Experts of a small language model: 192 ReLU neurons an expert, 3757 steps.
Below are experts of layer 4 (counted from 0) of a mixture-of-experts language model. Rows are named router (the router's row for the expert), up (a neuron's input weights, with its number) and show model dimensions 0-191. Each number is 128 + 32 x the weight over its row's rms, rounded and kept within 0 to 255.
After each expert's rows: a language model's description of what the expert responds to. This comes from a sample of Wikipedia text that the model never trained on.

# expert 27
router [126 124 121 124 107 140 147 116 155  94   9 143 166 150  92 123  79  97 122 143 158 144 162 165  98 115 159  89  83  89 165 143 114 113  83 173 135  85  84 115 124 137 151 124 138 129 107 143  98  76 107 133 103 210 135 145 143  87 148  94 128 113  91 100 131 111 143 120 171 110 114  94 142 110 160 181 128 156 110 152  91 116 125 139 125  96 106 103 178 100 169  99  82 126 146 136 128 119 113  83  80 139 119  96 127  34 135 124 148 146 113 117 133  81 118  65 103 149 153 116  47  75  62 136 144 209 129 124 137 193 116 157 157 140 137  65  58 111 142 155 123 165 110  89 153 129 176 128 107 106 157 110 115 138 143 139 133  50 166 137  85 166 154 109 121 145  94  97 132  87  95  92 133 186 164 140 176 146 139 100 116 173 143 131 114 140 105 136 133 163 126  36]
up0 [144 172 122  84  71 126 157 130  86  89  85 146 139  92 142 134 105  92 107 138 140 131 127 137  95 108 160  85 102  90 130 123 137 134 104 138 100 151 123 149  86 175  84 134 151 108 141 168  78  87 187 132  84 208  98 202 123  98 127  95  73 159 101  94 169 172 188 110 121 144 104  76 133 158  63 123 130 143 146 162 159 167 105 105 161 153  29 112  78  93 183 138 113  83 217 141 119 170 125 168 110 102 171 115 149 108  70 147 130 120 143 136 161 148 126 185 100 135 186 156 117 109 130 110 179 122 122 133 163  99  71 164 116 164 122 121  93  97 218 127 108 137 164 104  78 132  92 180  97 185 105 152 108 139 101 155  98 137 153 117 143 130 140 113 104 140 129 103 145 152 115 146  66 143 112  97 123 140 122 120 101  94  89 151 186 147 129 106 113 156 121  91]
up1 [165 104 151  89  77  81 101 113 150  78 114 154 189 127 140 144 137  89 124 146 114 181 177 111 145  97 108 178 115 117 114  83 163 144 132 109 160 199 161 120 114 130 107  69 126  88 172  76 115 112  51 119  80 161 131 146 143 103 141 168 124 154 183  90 127  86 139 162 164 173 142 164 130  63 183 134 140  79 118 144 112 162 131 149 106 109  97  85 115 158 105 135  81 136  38 134  43  91 144  65 129 118 164 144 145 112 133 170 136 165 118 102 173 102  90 111 130 193 116 154  88 109 119 126 133 102 162 128 105  71 126 127 146 141 100  61 107 116 176 132 146 159 154  67 118 106 136  97 157 102 130 113 151  81 100 119 135 108 160 181  74 151 155  90 149 142  55  88 128  94 110 137 119 150 107 125 130 129  86 172 155 120  85  87 105 151 102 141 118 128 135 188]
What it handles: Field separators. Separators after a label or cell: table bars, colons after infobox fields, semicolons and commas in lists, like Initial release:.

# expert 22
router [126  94 124 150 143 147 150  81 152 105  73  80 138 137 113  95 124 154  96 151 172 129 156 131 137  81 156 138 103 161 202 110 134  82 125 108  89 102  86 112  89 168 142 112 209 125  80 158  40 117 116 132 105 185 175 157 126 115 130 136 143 132 142  97 137 108 180  70 100  87 102 110 144 126 167 160 121 131  97 130 105 151 156 128 110 103 119 166 173  99 173 149 128  78 132 102 111 124 153 131 119 163 106  94 101  48 108 135 141 143 151 127 120  71 134 107 143 170 143 130  97 169 149 131 158 208 121 128 126 183 155 136 128 108 133 139 116 132 131 168 144 155 143 204 144  87 141 150  98 108 156  79 100 179  86 158  79 101 159  60  76 206 148 111  91 115  78 139 116  95 110  87 117 204 126 107 159 141  66 114 163 115 112 136 132 143  66 187 137 148  99  85]
up0 [157 135 121 124 145 193 125  98 140 109 132  97 115 151 198 156 129 128 119 151 155 130 108 121 134  97 181 147 138 142 141 101  99 149 129  81  46 125 146 127 129 132 136  68 141 161 130 167 183  98 135 119 137 158 135 131  84 200 135 143 127 149 120 103 118  88 209 132 132 166 149  99 115 132  69 114 106 129 129 114 137  80 123 200 100 168 129 149 148  63 115  92  98 156  98 156 161 120 158 100  89 113 134  91 112 114 100 127 133 105 130 137  70  77 158  96 163 101  34 113 153  76 122 135  74 199 166 170 145 171 119 123 136 171  72 170 163 101 178 177 107 122  68 120 119 192 142  97 121 154 170  98 123 165 154 134 175 142 126 116  96 138 231 113 144 159 103 131 132 122 130 158 114 160  77 143  67 142 133 161 113 145 152 146 189 112 166 120 175 123  97  95]
up1 [141 155 138 162  86 148 164 106  70  69 135 110 138 145  74 125  93 138 114 130 101 108 139 103 197 133 147 155 130 103 153 173 106  96 161 142 158  78 145 150  48 104 132 139  63 165 158 136  95 209  98 118 132  95 157 114 105  89 124 173 113 113 113  87  98  92 107 117 134 202  98  60 114 131 211  88 185 177 100  88 109  85 141 120 109 173  76 104 120  58 189 107 143  94 113 126  89 130 141 122 123 187  99 104  94 154 140 149 106 154 124 170 111 133 167 162 146 170 107 101 127 150 191 125 128  65 133 146 104 115 132 140 107  97 109 171  72 132 137 148 178 106  66 111 115  88 114 157  76  74 133 155 134 157 120 144  99 146 137 151 168 145 148 104  88 157  88 109 122 193 107 114 152 124 106  82 166 103 106 137 117 146 135 110 166  86 146 137 101 157  94 157]
What it handles: Adjective and noun endings. Derivational endings finishing words, often in infobox labels: Academ-ic, Curr-ent, Institu-tion, posit-ive, discover-ed; adjectives like early, former, public.

# expert 31
router [122 205 183  94 171 163 187  90  65 150 105 181 194 118  82 110 125  58 141 144 135 129 125 123 107 118  81  87 104 118 100  92  86 101 118 126  92 114  94 225  60 139 135 138 115  94 120 123 135 143 155 151 175 111 107  91 113 123 140 146  99 116 140 165 157 144 116 100 103 106 138 116 140 142 128  84 126 184 117 129  77 100 146 131  97  56 116 132 113 104 128 101 143 129 168 114 130  92 122 122 102  96 113  92 136 148 138  91 174 109 111 160 165 113 103 142 123 130  94 123 147  93 128  98 167 163  81 166 179 164 184 132 116 118 117  66  72 147 117 154 161 171 130  92 141 116 154 134 113 109 134 124 114 150 172 139 119 100 134 142 164 165 150  99  67  85 146 130  32 108 116 114 139  67  83 107  50 134  92  74 130  95 134 135 115 193  49  95 126 156 133 107]
up0 [127 164 126 112  98 230 164 197  88  93 169 148 163 114  97 149 141 164 142 118 126 152 130 116  90 107 113 103  96 160 103 148 111 167 125 126 133 124  94  93 173 108 119 183 136 110 132 117 138 133  61 143 130 159 150 102 157 145 130  61 113 114 130 143 176 112 110  79 119 106 140 116 199  92 154  52  85 188 154  99 138 141 135 104 118 120 100 130 133 108 101 147 157 115 154 157 128 117 117 232  75 129 172 131 112 121 127 155 149 133 175 146 124 101 108 167 105 118 161 172 148 153 135 143 141  81 134 190 141 119 164  99 113 116 122 199  66  99 118 126 172 134 135  71 139 114 116 150  82 122 101 108 142 133 179 159 104 145  77 142 119 215 144 147  64 145 194  92 150 154  66 135 182 150  90 174 136 111 139 105 127  75 151 111 117 150 129 100 102 177 176 165]
up1 [205 123 194 104 111 153 182 131 113  94  94 126  87 118 189  75 105  86 121  87 138 166 113 122 192 110 158  81 134 168  79 109  50 141 136 121 156 117 157 111 101 149 116 104 203 117 111 100 149 150 135 132 179 172 152  98 173 136 192 118  81 170 144 102 153 134 164 154 107 178 121 131  81 148 141 103 113 100 143  90 123 172 148 138 122 134 133  88 151 108 103  82  84 118 138 141 183  94 135 170 123 173 112 144 112 131 135 136  39 177 186 151 103 183 137 130 146 145  93  98 117 128 103  79  86 118 147 127 111 108 167 146 122 200  79 105 121 177 132 164 140 130 150 151 154 133  85 116 122  96 149 136 128 148 156 147  97 177 192 129 146 161 145  79 107 188 127 123 137 131 103 141 115 146  91  68  89 140  48 104 105 116 121 131 146 107 193 147 125 128  88 159]
What it handles: Capitalized word starts. Initial capital letters or short pieces opening names and table abbreviations, such as G-P, G-F, Ha-poel, San, El, Je, Cyrillic letters.

# expert 13
router [133 116 126 187 104 133 128 131  84 118  88 141 216  94  83 141 100 165 187 154 114 137 158 161 153 104 111 157 181  90 229 103 127 136 112 143 132  82  86 106 108 162 111 161 142 111 101 112 128  93 126 164  61 163 124 113 106 137 139  98 103 102 196  92 161 160 160  64 143 137 102 102 119 109 147 162  95 106 129 165 142 136  93 140 127 106 148  96 170 109 226 161 120  90 112 124 137 107 114 125  65 130 133  90 134 119  84 149 104 113 127 157 106  88 153 132  89 153 109 106  53 120 119 132 184 178 148 149 126 134 126 150  54 134  90 129 129 159 174 146 114 141 152 156 150 155 208 134 104 119 151 118  96 113  46 123 136 111 116 115  75 144 139  69  85 139  63 142 154 137 189 124 159  82 135  78 160 178 158  93 119 142  95 156 125 152  97 132  99 106  97 112]
up2 [114 129 102  85 139 144 148 117 163 150 130 137 120 137 169 142 145 124 122 155 108 144 113 169 157  75  91 206 137 128 129 130 194 143  91 110 128  82 176 100 164 200  81 130 144  75  92 132 130  93 120 166 111 137  94 102 108 130 121  86 102  86 113 138 126 178  54 131 176 177 113 141 111 188 124 116  63 154 137 149 185  86  82 107 163  62  99 133 138  62 158 146 163 125 103 102 131 126 124  99 111 156 146 119 133 139 114 121  48 126  84 102  98 125  80  64 120 171 117 102 191 148 102 107 193 202 134 174 102 149 137 134 160  80 121 108 168 143 131  92 115 151 192 115 180 169 148  60 137 123 144 140 114 185 129 117 111  91  98 120 129 104 159 167 109 144 156 112  73 135 158 118 182 165 132  61 150 147 160 102 107 142 149 115 127 113 107 139 135 106 138 190]
up3 [126 129  45  96 123 168 129  60 102 179 207  94 138 123 159 121  86 124 160 118 119  93 154 202 149 124 160 148 130  78 139 115 125 103 128 116  49  93 140 126 132 141  25 142  97 133 127 110 117 133  95 119  96  94 126 190 177 124  73 125 148 127  97 124 169 166 149 122  97  88 188 125 101 113 105 152  88  86  55  89 120 105 104 128 109 124 122 118  89 120  96 144 126 103 110 133 149 129  90 104  17 134 147 105 180 120 167  78 152 119 189  87 106 114  96 156 100 182 162 133 101 129  94 124 130 112 131 116 100 126 195 127 136 126 137 177 135 124 118 169  91 103 129 161 160 139 188 131  74 164 146  79 112 138 111 134 122  55 128 119 120 143 113  97  71  98 120 129 119 124 150  62 116  97 118 118 131 174 157 103 147 111 108 112  84 129 103 141 157 108  66 127]
What it handles: Mid-word consonant pieces. Middle or final letter pieces inside words after vowel pieces (ru-n-ning, gras-s-roots, solem-n, par-k-s); also nationality adjectives like Japanese, French.

# expert 15
router [150 129 142 150 152 175 177 126 160 128 147 126 176 116 117 157 157 127 172 158 130 140 146 147 169 123 110 142 137 111 194 134 110 133 121  96 108 104 118 172  92 122 142 165 134 127 111 127  52  78  81 227  91 125 143 133 201 139 142 125 137 133 111 122 142 124 185 100 122  91 199 103 103 142 178 134 131 129  99 120 105 129 132 127 108  95 134  88 198 108 244 124 140  83 141  49 177 102 110 113 108 126 121 125  74  43 130 106 106 129 164 143 141  95 165 158 141 123 189 123  90 166 138  83 159 145 122 101 153 134 147 142 102 134 102  53  84 155 136 154 140 147  74 141 138 135 167  94 151 109 191  81 106  95 110 105  81 137 145  86  77 151 153 115 125 136  96  82 114 111 127 125 132 159  95 118 157 126 103 118 134 128 121 133 128 177  61 185 155 158  85  70]
up2 [135 143 172 103  48 195 185 166 109  90 131 137 115  96 194  95 137 138 142 121 153  79 106 129 122  88 134 146 151  83 163 118 161 142 169  69 116 107 127 130 130  89  99 118 153  60  86 159 127  83 107 109  83 130 121  89 109 108  91 192 146 134 118 142 156 140 159 175 112 105 167 106 115 117 131 109  89 140 159 110 155 159 204  83 112 141 124 147 135 155 113  73  43 116 126 133 127 118 121 112 122 105 169  39 163 157 162 141 130 127 211 118 106 111  98 120 110 148 137 130 126 143 138  81  78 136  93 143 150  79  79 142 160 168 205 128  91 151 175 110 134  75 142 149  87  70 122  84 114 132 108 113 128 144 127 116 128 151 109 107  41  91 111 143 141 143 134 127 118 102 136  78 123 157 139 146 192 108 156  90 124 150 203 147 147 138 141 170 185 118  93 148]
up3 [ 71 111  88 152 136 175 166 153 204  53 105  73 126 171 154 144 109 184 144 160  85  57 163 137 144  84 104 154  86 137  65 126 110 165 132 142 108  89 117 192 137 127 169 142  78 151  97 135  74 111 112 132 122 104 145 118 122 108 136 147 103 198 104 134 122 130 121  86 120  75 158 132 103 116 117 122 111 148 134  56 160 140  93 179 130 168 160 101 154 101  97 118 166 117 106 126 148  96 120 154  91 191 123 165  86 137 143 141 134 134 116 126 138 103 126 161 125 143 158 136 178 121 135 107 159 139 139 161 105 105 100 172 109 120 165 130 170 113 151 150 203  98 132 167 141 114 162 134 138 118 171 140 194  75 147  99 131  87 178  71  76 147 124 145 101 150 125  92 108 137 116 112 151 110 215 156 131 113 111 124 151 103 105 104  80 100  84 212 153  55 158 177]
What it handles: Name endings. Final pieces of surnames and place names before a comma or bar, like Jeffer-son, Aguil-ar, -ville, -burg, -shire.

# expert 25
router [157 159 183 129 147 117 173 149 156 129  59 110 150  99  98  85 112  96  92 135 155 144 182 147 100  72 146  93  70 149 116 107 128 153 127 130 108  94  97 158  99 154 141 154 178 127 119 112 112 148  74 134  83 143 137 107 193  89 172 136 107 136 160 100 149 126 206 124 136  95 112  97 135 150 187  88 101  86 103 164 116  90 146 172 121 110  71 132 152 142 208 108 163 125 140 124 107 103 107 125 124 145  72 112 113  58 116 122 140 137  82 121 142 111 114 129 133 103 137 142  58  94 125 111 180 152  96 126 157 129 140 134 120 109 140 109  53 148 126 162 156 127 109 181 166  65 115  86 119 112 144  62 116 152  84 112 126  80 150  38  97 175 153 119 139 109  83 108 121 128  77 118 181 125 132 123 150 130 102 116 124 133 103 102 149 105  33  66 146 184 132  61]
up1 [171 149  70 178 112  93 138 143 142  79 101 160 140 155 128 126 144 138 164 111 130 169 179 168 101  88 157 137 107 145 157 183 112 126 180 118 156 133 122 144 105 134 139 148  91 147 139 132 131 167 150 119  88  80 110 184 153 173 118  64 109 174 146 174  99 115 158 182 141 120  81  95 192 133 120 184 114 101  88 133 118 106 144 182 152  57  92 128 144  95 147 158  89 100 115 132 101 114 118 105  22 126 128 166 128 163 106 139  71 139 143 121 102  80 151 202 155 129 154 157 126  58 104 136 132  98 223  62 111 126 146 140 144 168 115  92  88  86 200 143 101 139 143 188 141  76 126  88 120 155 141 150 120 134 141  95  81 120 125 153 128 131 119  72 137  89 150 115  93 105 139 103 111 164 137  84 145 104 173 142 126 115  98 136 118  98 149 147 124  99 200 169]
up2 [109  79  82 125 123 140 133 116 158  96 122 113 143 153  96  96 165 142 152  74 120 146 142 104  61 138 141 164 107  98  99 176 144 154  89 129 137  98 162 109 105 138 108 140 134 121 164 109 167  80 113 140  95 143  54 129 143 150 156  80 130 112 166 132 117  92 201  71  75 124 133  89 119  88 133 142 135 100 102 107 136 135 110 131  94 122 150 115 115 157 154 136 160 110  99  93  92 106  95 124  58  70 109  64 136 133 171  48 157 175 160  76 125 106 105 135 127  99  95 143  64  62 172 115 110 191  87 129 134 141 144 122  77 164 119 106  75 121 126 161 158  98 133 111 116  52 172 108 107  62 166  57 154  98 167 115 121 108 145 136 138 107 133  75 141  85  81  96 166 124  92 201 129 123 131 113 123 151 122  71 142  94 141  92 204 116  95 177 138 162 123 120]
What it handles: Table cell pipes. Pipe separators between numeric cells in sports league and election tables, mostly after goal differences or scores; also semicolons and colons.

# expert 0
router [112 111 148 137  53 194 123  50 133 142  96 101 153 113  87 135 116 101 138 131 144 136 119 170 108 111 150 155 125  86 137 113  96  94 136  91  90 148 101  96 132 146 137 157 107  97 138 100  90  95 113 118  93 121 149 135 148  53 158 107  92  81 151  93 166 112 188  93 167 133 122 139  93 107 191  86 125 107 100 162 140 103 149 142  91 106 145 149 200  74 129 125  86 105 115 147 137 130 150  78  86 140 116  87 102  73 145 168  86 126 129 158  78  67 157 104 126 114 170 106  97 105 103  98 165 161 124 138 146 149 113 183 145  86 120  63 130 150 137 156 148 132 135 140 161  59 144  69 114 114 176 113  89 129 110 142  58  68 167  70  59 151 148  92 134 137  58 128 121 132 108 109 120  99 165  82 154 131 129  91 119 132 130  83 155 141  60 180 165 136 131  59]
up1 [104 162 140 125 115 195 141 151 147 162 107  71 190 148 101 122 144  68 126 162 136 184 135  93 114 129 101 153 119 153  93 135 150 140 117 157 129 102 106 122 116 141 130 136 131 162 191 118 148 104  66 160 119  91 150 178  45 115 124 157 163 139 109 158 179 136 153  62 158 113 172 211 111 108 117  98 150 121 133 124  95  97 134 139 120 184 156 139 127 107 136 200 104 148 143 118 155 137 152  91 136 114 100 129 113 159 183 171  81 110 143 113 192  98 110 149  96 122 181 153 162 162 161 116 188 153 134 143 150 109 112 108 108 104 166 105 135  99 185 116 111 108 113  79 102  54 213  72 122  79 149 141 101  90 167 113  78 112  77 108 116 164 145 116 157  82  88 173 155 117  98  84 110 159 118 146 105 122 130 149 165 126  44  75 102 103 116 149 137 116 110  75]
up2 [ 71 144  94  83 156 121  72  68  68 148 120 154  83 112 114 154 139 100 145 134 106 140 153 181 185 125 131 122 124 153 109 151 102 179  95 116 168 104 123  72  70 156 174 124 124 116 174 155 148 111  75 150  78 111 177 127 203 106 137  90 157 162 133 162 113  84 101 115 112  88 152 133 129 120 175 141 140  94  89 114 104 126 183 116 126 150  93 120  80 113 169 170 121 172 107 124 101 137 145  98 108 118 133  94 105  57 135 139  67 135 146 119 127 113 110  79 144 126 120 114  41 182 100  84 133  74 196 132 122 182  73 107 172  76  90 118 133 124 153  99 138 116  96  86 146 102 139  92 160 181  77 102 124 162 151 109 130  94 144 143  91 126 186 103 140 128 118 143  46 186 178 179 112 154 107 152 181 107 120 125 126 129 133 130 123 123  94  95 165 126  91 150]
What it handles: Suffix-ending word pieces. Final pieces completing a word and light joiners after it, like fund-a-mental, studi-o, Right-handed, commas, and, of, years.

# expert 29
router [140  86 177 155 132 165 175 155 126  76 127 131 166 120 146 153 162 108  96 139  78 205 208 117 145 130 160  90  95 154  86  89  95 105 102 214 113 115 172 136 126 168 150 156 133 103  79 192 126 143 132 135 116 135 124  81 135 118 115 100 112 140 120 100 163 127 158 120 198 108  86 120 149 119 154 130  95 116 114  87 162 133 118 195 145  95 151  82 110  86  76 127 105 142 137 137 163 100  99 107 143 140 123  48  98 123  78 121 163 161  90 106 154 103  79  89 155 123 143 106 135 122 146  97 207 128 118 115 178 119  97 142 119 100 130 118  57 118 132 141 118  93 117 175 137 151 158 123  77 151 105 107 106 116 119 191 122 143 165 135 149 116 190 101  83 160  90 126  97 133 147 124 166  58 100 109 146 173 132  91 110 184 153 107  88 151  36 157  72 122 146 105]
up2 [130  91 156 117  62 161 144 171 152 132 109  69 133 137  86 134 158 100 129 102 141 154 175  97 150 147 120 141 130 130 108 165 152 141 148 145  70 121 169 161 159 148 164 172 102  62 104 159 102 113 153 159 109 141 175 150  84  86  45  81 152 102 102 135 128 120  98 121 128 108 137 150 112 116 116 139 145 117 106 142 179 114 147 162 114 170 140 151  89  59 113 172 171 119 148 123 215  74 135 125 117 119  55 152 113 143 112 152 145 100  92 159  94 162 137 137 128 174  94 161 147 153 165 138 175 113 114 137 171 145 150 125 115 134 168 125  76 131 132 178 144  92 108  51  95 132 114 153  38  89  73  96 109 133 132 148  51 128 164 133 101 109 188 120 117  95  39 138 122  69 151 118 150 134 105 142 157 144  79  81 111 113 103 116 123  91  92 124  73 178 135 166]
up3 [ 75 148 146 190 148 135 108 119  66 112 114 119 136 129 192 103 139 173 102 115 103 136 155  94 153 150  49 127 128 196  76  93 136 137 141 185 140  82 174 137 194 184 127 142 154 117 117 150 186 126 136 138 115 164 128  92 140 154 109 173 120 145 155  94 118 112 139  66 144 149  88 114 153 122 100 168  71  63 105  80 149 184 187 141  70 111 153 134 117 141 140 150 125 128 128 123 133 121 140 124 110 171 111 151  87 141 114  95 140 105 157 162 167 131 162 105 135  93  90 127  82  99 151 110 184  89 123  98 115 101 128 115 140  82 158 126  69 166 116 129 115  91 168  93 113 180  92  94 113 157 112 135 190 120 113 131 104 134 163 149  94 115 156 130 203 143  97 100  62 109  99 151  97 159 115 101 120 127 121  81  91 176 104 199 190 132  89 171  57  99 167 122]
What it handles: Syllables after re-, con- prefixes. Short pieces right after prefixes like re-, con-, pre-, as in re-gi-me, re-ci-pient, con-ce-pts, vice-p-re-sident.

# expert 21
router [131 144 153 146 140 158 195 128 101 159 129 133 176  95 115 112 144 134 146 146 203 131 135 161  99  81 130 149 111  54 161  90  68 128  71 138 104 114 132 184  91 148 180 168 172 115 130 108 145 132  95 212  88 133 141 116 226 135 173 132 125 163 120 103 139 134 167 136  96 112 157  71 114  85 160 124 144  91  97 113 126 138 111 142 116  68 132 102 170 118 208 115 133 113 163  77 159  78 124 104  84 130 129 111  65  75 132 109 143 133 108 139 121 112 136 165 153 141 169 146 117 158 172  92 157 153 124 103 147 126 121 150  76 141  66  97  80 174 146 155 153 155  86 150 143 118 123 109 143 100 206 120 106 119 138  91  75 140 136 114 100 148 140  93  64 126 112  99  99 116 124 115 138 141 127 104 120 137  96 123 100 153 150 117  97 189  46 156 129 187 111  50]
up0 [132 130  94  89 131 113 171 127 172 138 145 114 143 140 146 127 110 130  51 159 160 146 173  73 106 127  97 150 133 137 120 140 117 144 171 139 122 134 157  89 123 148 128 115 127 113 167 175 181 145 115 150 126 138 156 124 158 178 124 118 127 128 121 136  90  49  61  97 170 125  84 134 111 108 115  95 149  89 131  96 151 181 174  56 149  75 178 136 117 131 193 119 103 164 220  74 175 122  83 126 192 109 134 100 135 117 155  56 101 144 100 115 118 137 162 158 134 176  80  90 101 140 145 104  76  89 173 100 158 179  91 132 101 155 124 149 127 129 123 193 109 157  83 100 188 132 143 133 131 110 120 170 116 158 128 159 135  53 153 173 100 167 173 166 164 168 122 130 128 165 104  55 133 136  96  95 139 117 107 156 150 127  40 111 153 144 131 112 133 139 162 177]
up1 [ 66  83 164 125 109  93 177 170 124 159 175 136 200 112 150  82 142 121 163 139 113 179 188  72  94  83 157 143 145 196 154  86 121 132 163  83 153 122 132  88  81  96 145 140 103 135 135  74 194 175 122 115 127 133 140 165 100 152 162  63 107 116 137  80 128  81 132 143 116 145 143 160 127 190 112 133 177 112 198 208 116 159  45 147 120  67  82 105 135 140 127 169  85 137 133 132  77 133 158 100 138 159 121  56 160 111 151 110 123 150 133 182 145 148 109 158 127 175 152 131 173 138 156 125 183 129 117 105 142 102 133 127 106 153 141 138 113 140 141 107 138 116 135 150 158 137 112 139 129 110 123 185  92  79 122 174 165 169  85 116 118  92 121 173 143 164 147  96 180  88  99 134 114  84 109 107 189 112 144 104  97 158 151 141 107 157  64 135 149 130 107 170]
What it handles: Inner name pieces. Middle pieces of proper names and places in lists and tables, like Wy-om-ing, H-ung-arian, plus institution words like University, Award.

# expert 24
router [167 173 197 178 140 142 169 109  98  47 101 159 156 118 104 120 167 118  95 131 158 127 123 143 119  83 123  84 152  96 134 124 104 140  87 139 114 149 139 158  86 139 128 151 145 123 141 139  52  93 106 108 102 160 113 101 104 154 140 112 102 151 142 122 155 112 207 151 143 128 171 104  74  93 166 120 133 138 122 114 175 119 133 145 110  59  91 108 154 108 195 119 132 175 155 169 126 135 147 135 111  83 135  66 152  98  63 143 163 191  93  92 124 120 124 137 128 140 150 147 101  65  94  90 160 150 136 133 179 138 171 132  96  71 154  90  68 128 119 134 166 158 153 121 150  84 128 161 116 110 195 109  82 101 135 138 140  70 128 163 131 157 148  75  67 117  81 145  66 110  90 126 188 120 186 113 182 175 111 139 140 181 173  97 134 147 111 136  84 170 143  83]
up0 [134 161 110 172 145 154 163  81 151 101 173 141 101 116 138  77 154  73 122 118  79 123  92 103 117 124 102 128 124 143 141 114 109 114 139 121 166  98 131  87 133 107 100 105  53 124 132 145 136 155  97 171 137  86  95 122 129  89 136 106  72 170 218 164 120 153 105 131 166  87  99 110  62 108 146 101 117 119 180 168  91 144 197 165 156 166 173  98 197 157 122 118 113 125 124 130  82 147 123 111 113 146 123 151  32  96  78 123 149 100 118 154 207  83 131 137 155 153  81 119 116 144 138 143 138 157 162  93  68 160 115 184  87 146 129 135 117  94  86 143 103 115  91 155  91  94 154 138 104 136 221 174  97 168 109 177 222  86 136 113 159 147 108 102 142 123 146 156 134 102 136  99 149 148 147 153 105 157 131  82 128 123 129  90 168 154  99 177 174 127 151 119]
up1 [149 110 135  99 141 139  90 107  79  75 127 158 115 130 110 165 134  66 120 135 103 122 127 143 100 139 121 176 180 155  86  82  92  74 111 113 146 140 104  98 132 203 139 174  93 113 188 128 140 133 110 127 142 118 113 199 115  98 144 124  92 157  76 116 110  76 206 144 121 125 162 116 103 147 123 135 120  45 184  75 174 144 119 124 104  99 141 169 128 137 167 166 180 129 156  75 171 127 172 138 141  99 142  82 168 138  89 135  92 117  54  81  91 124 121 168 149  65 145 149 165 137  75  99 193 121 136 130 181 147 121  73 121  82 173 141 146 147 148 156 133 170  72 115 136 148 158 115 117  89  86  93 133 165  35 161  92 109 164 131  92 117 163 137 147 138 161  93 103 151 126 132 135 122 157  50 162  87 154 155 141 142 151 101 118 172 137 107 128 145 112 141]
What it handles: Word-initial letters. Opening one or two letters of a word split into pieces, in prose or lists, like b-roadening, p-itches, T-errain, F-enella.

# expert 20
router [184 162 140 196 171 140 166 132 190 129  68 124 174  78 102  87 140 104 148 155 140 133 152 150 158 133 178 135 126 112 157 116 107  73 159 149 124 173  98 111 143 182 172 150 124 118 118 111 101  65 124 154 138 153 126 134 227 126 186 122 131  96 119 123 184 129 196 111 131 120 128 110  87  95 148  52  91  97 107 111  94 121 156 176 114  78 109 155 152  75 151 130 139 199 126 103 166 125 141 117 108 104 103  94  75  64 115 148 145 106 137 126 174 115 111  79 119 102 144  96  79  73 106  77 150 162 128 167 143  84 158 126 145 120  87 105  71 139 147 195 103 135 134 130 164 129 164 118 107  98  94 126  77  75  90 106  98  75 129  96 124 132 188  74 127 135  89 126 125 145 121 124 133  74 126 111 146 145 138 110 102 172 149  84  82 107 104 118 136 186 104 105]
up1 [ 85 160 126 137 152 171 139 142 146 164 169 105 126 107 130 125 106  95 172  99 110  98  98  56 128 119 120  80 117 128 127 203 161 103 137 129 120  87  97 139 138 124  56 135 115 111 104 159  87 110 207 177 143 105  95 113 159 139 130 127 145 124 106 167 127 153  77 108 123 108 140 118  29 118 137 159 167 158 109  95 130 152 171 149 163 122 129 139 165 113 146 118 115 211 109 112 148 113 124 120 113 151  80  79  76 108 163 145 164  56 146 108  71 101  99 125 125 172  78 106 155 140 112  76  56  89 160 166 168 129 160 148 130 128 126 111 145 113 174 101 110 121 182 109 111 113 167 178 118 108 157 120 162  60 164 174 142 150 135  96 138 121 177 104 115 133 119 169 157 146 134 111 134  39 131 130 108 139 142 173 110  47  82 177  56 106 134 155 105 102 111 100]
up2 [ 96 144 104 165 152 178 135 115 159 105 164 169 108 133 104 163 149 134 144 150 130 123 162 108 125  69 158 170 177 131  91  81  86 107 162 133  81 108 121 153 108 125 157  89 115 164 155 116  96 114 112 138 125 116  98 118 170 147 122  96 147 166 154 105  71 162 199 156 113 128 167 120 109 121 148  75 147 130  88  84  92  99 122 174 133 224 158 158  80  47 152 151 126 149  70 146 117 164  88 138  87 154 127 119  99 115 100 140  83 136 124 131 159 117 175  97  78 100  83 122 107 155 141 114 174 178 103 158 132  93 181 103 127 156 139 157 159 141 122 168 154  69 160 136 183  92 119 125 126 145  45 146 124 158 179 157  79 112 119  73 132 125 137 108 172 159  97 109 164  96 108 117 133 164 142  61 125 151 135  87 138 102 133 123  62  93 150 154  76 136  90 218]
What it handles: Of after directions, word endings. Of after compass directions, as in north-west of, plus word-final pieces and suffixes such as -ed, -al, -ly, -th.

# expert 26
router [139 127 134 133 162 189 184 128 118 128 164 137 153 123 102 122 131 126 137 156 201 113 126 136 162  77 105 159 148 122 135 111 111 138 102 120  85  86 139 201  78 163 174 169 180 114  97 151 114 110  92 207  91 125 113  85 212 124 147 134 134 175 151 120 168 131 169 113 147  70 172 105 117 111 118 138 116 152  98 115 114 121 163 157 107  90 102  83 185 111 225 131 135 121 163  80 176  92 101  98 127 111 148  95  68 117  81 100 147  95 133 133 109 127 149 183 118 161 171 134 110 177 140 109 130 136 110 119 125 115 137 128  71 111 119 123 118 188 154 119 134 132  88 138 130 117 149 154 165  78 201 111 123 103 110 118 123 131 128 137 164 154 169  98  76 153  92 115 102 116 148  98 167 164 115 113 118 134 114 116 124 129 117 134  98 217  18 140 157 183  80  73]
up1 [162 145 185 102 151 150 108 156 159 121 192 125 166 167 136 159 125 185 147 191 146 120 182 165  64  93 129 147 110 112 179 132 145 104 132  92  62 108 160 143 118 127 133 166 104 110 120 145 132 165 132 130 116 169 104  71 121 158 129 215 122 153 131 113 150  75  83  87  70 132 149 129 140 109 118 171 134 205 115 124 126 119 110  53 113  96 125 157 144 130 108 181  89 167 128 156  97 137 142 135 150 148 118 137  76 106 190  80 106  47 129 110 135 152 140 141 131 145 152 102 105 150 143 106 177 117 170 132 133 106 138 141 124 135 121 139 123 122 102 134 149  75 169  63 139 121 152 129 167 100 138  94 125 146  77 134 143  91 106 100 127 141 142 149 140  88 122 144 110 169 107  87  93  96  92  48 196  27 176 137 114 167 140 162 133 195  74 135 170  97 139 122]
up2 [ 86 124 113 172 153 166 115 114  91  90 225 130 127 155  72 171  76 133 113 110 124  87 135 109 104 112 126 149 157 162 125 131 115 143 106 106 105 111 141  99 150 137 157 161 105 155  93 114 125  70 118 146 149 175 157 132 156 169 152  47 121 159 130  83  88  79 143 111 161 129 177  98 139 131 143 111 126 170 152  75 213 137 168 133  72 123 120 161  89 117 168  93 131 106 191 156  97 102  93  96 103 137 157 100 139 159 124 145 169 147 106 143  88 164 107 160 143  97  91 136 131 157 125 143  84 144  87 121 102 217  82 101 136 112 152 132 114 145 127 123 159 127 153 172 101  90  92 142 113 119 135 159 174 172 123 157  61 128 105 142 117 129 148 136  64  87 151 113 214  92 123 119 131 103 167 130 224 124 138 125 117 146  69 160 117 166 144 160 182 165 192 153]
What it handles: Foreign name syllables. Inner syllables of non-English proper names and surnames, such as Monte-ver-di, Joa-qui-n, Mor-ri-s, Levi-n-schi, and Greek or Spanish letters.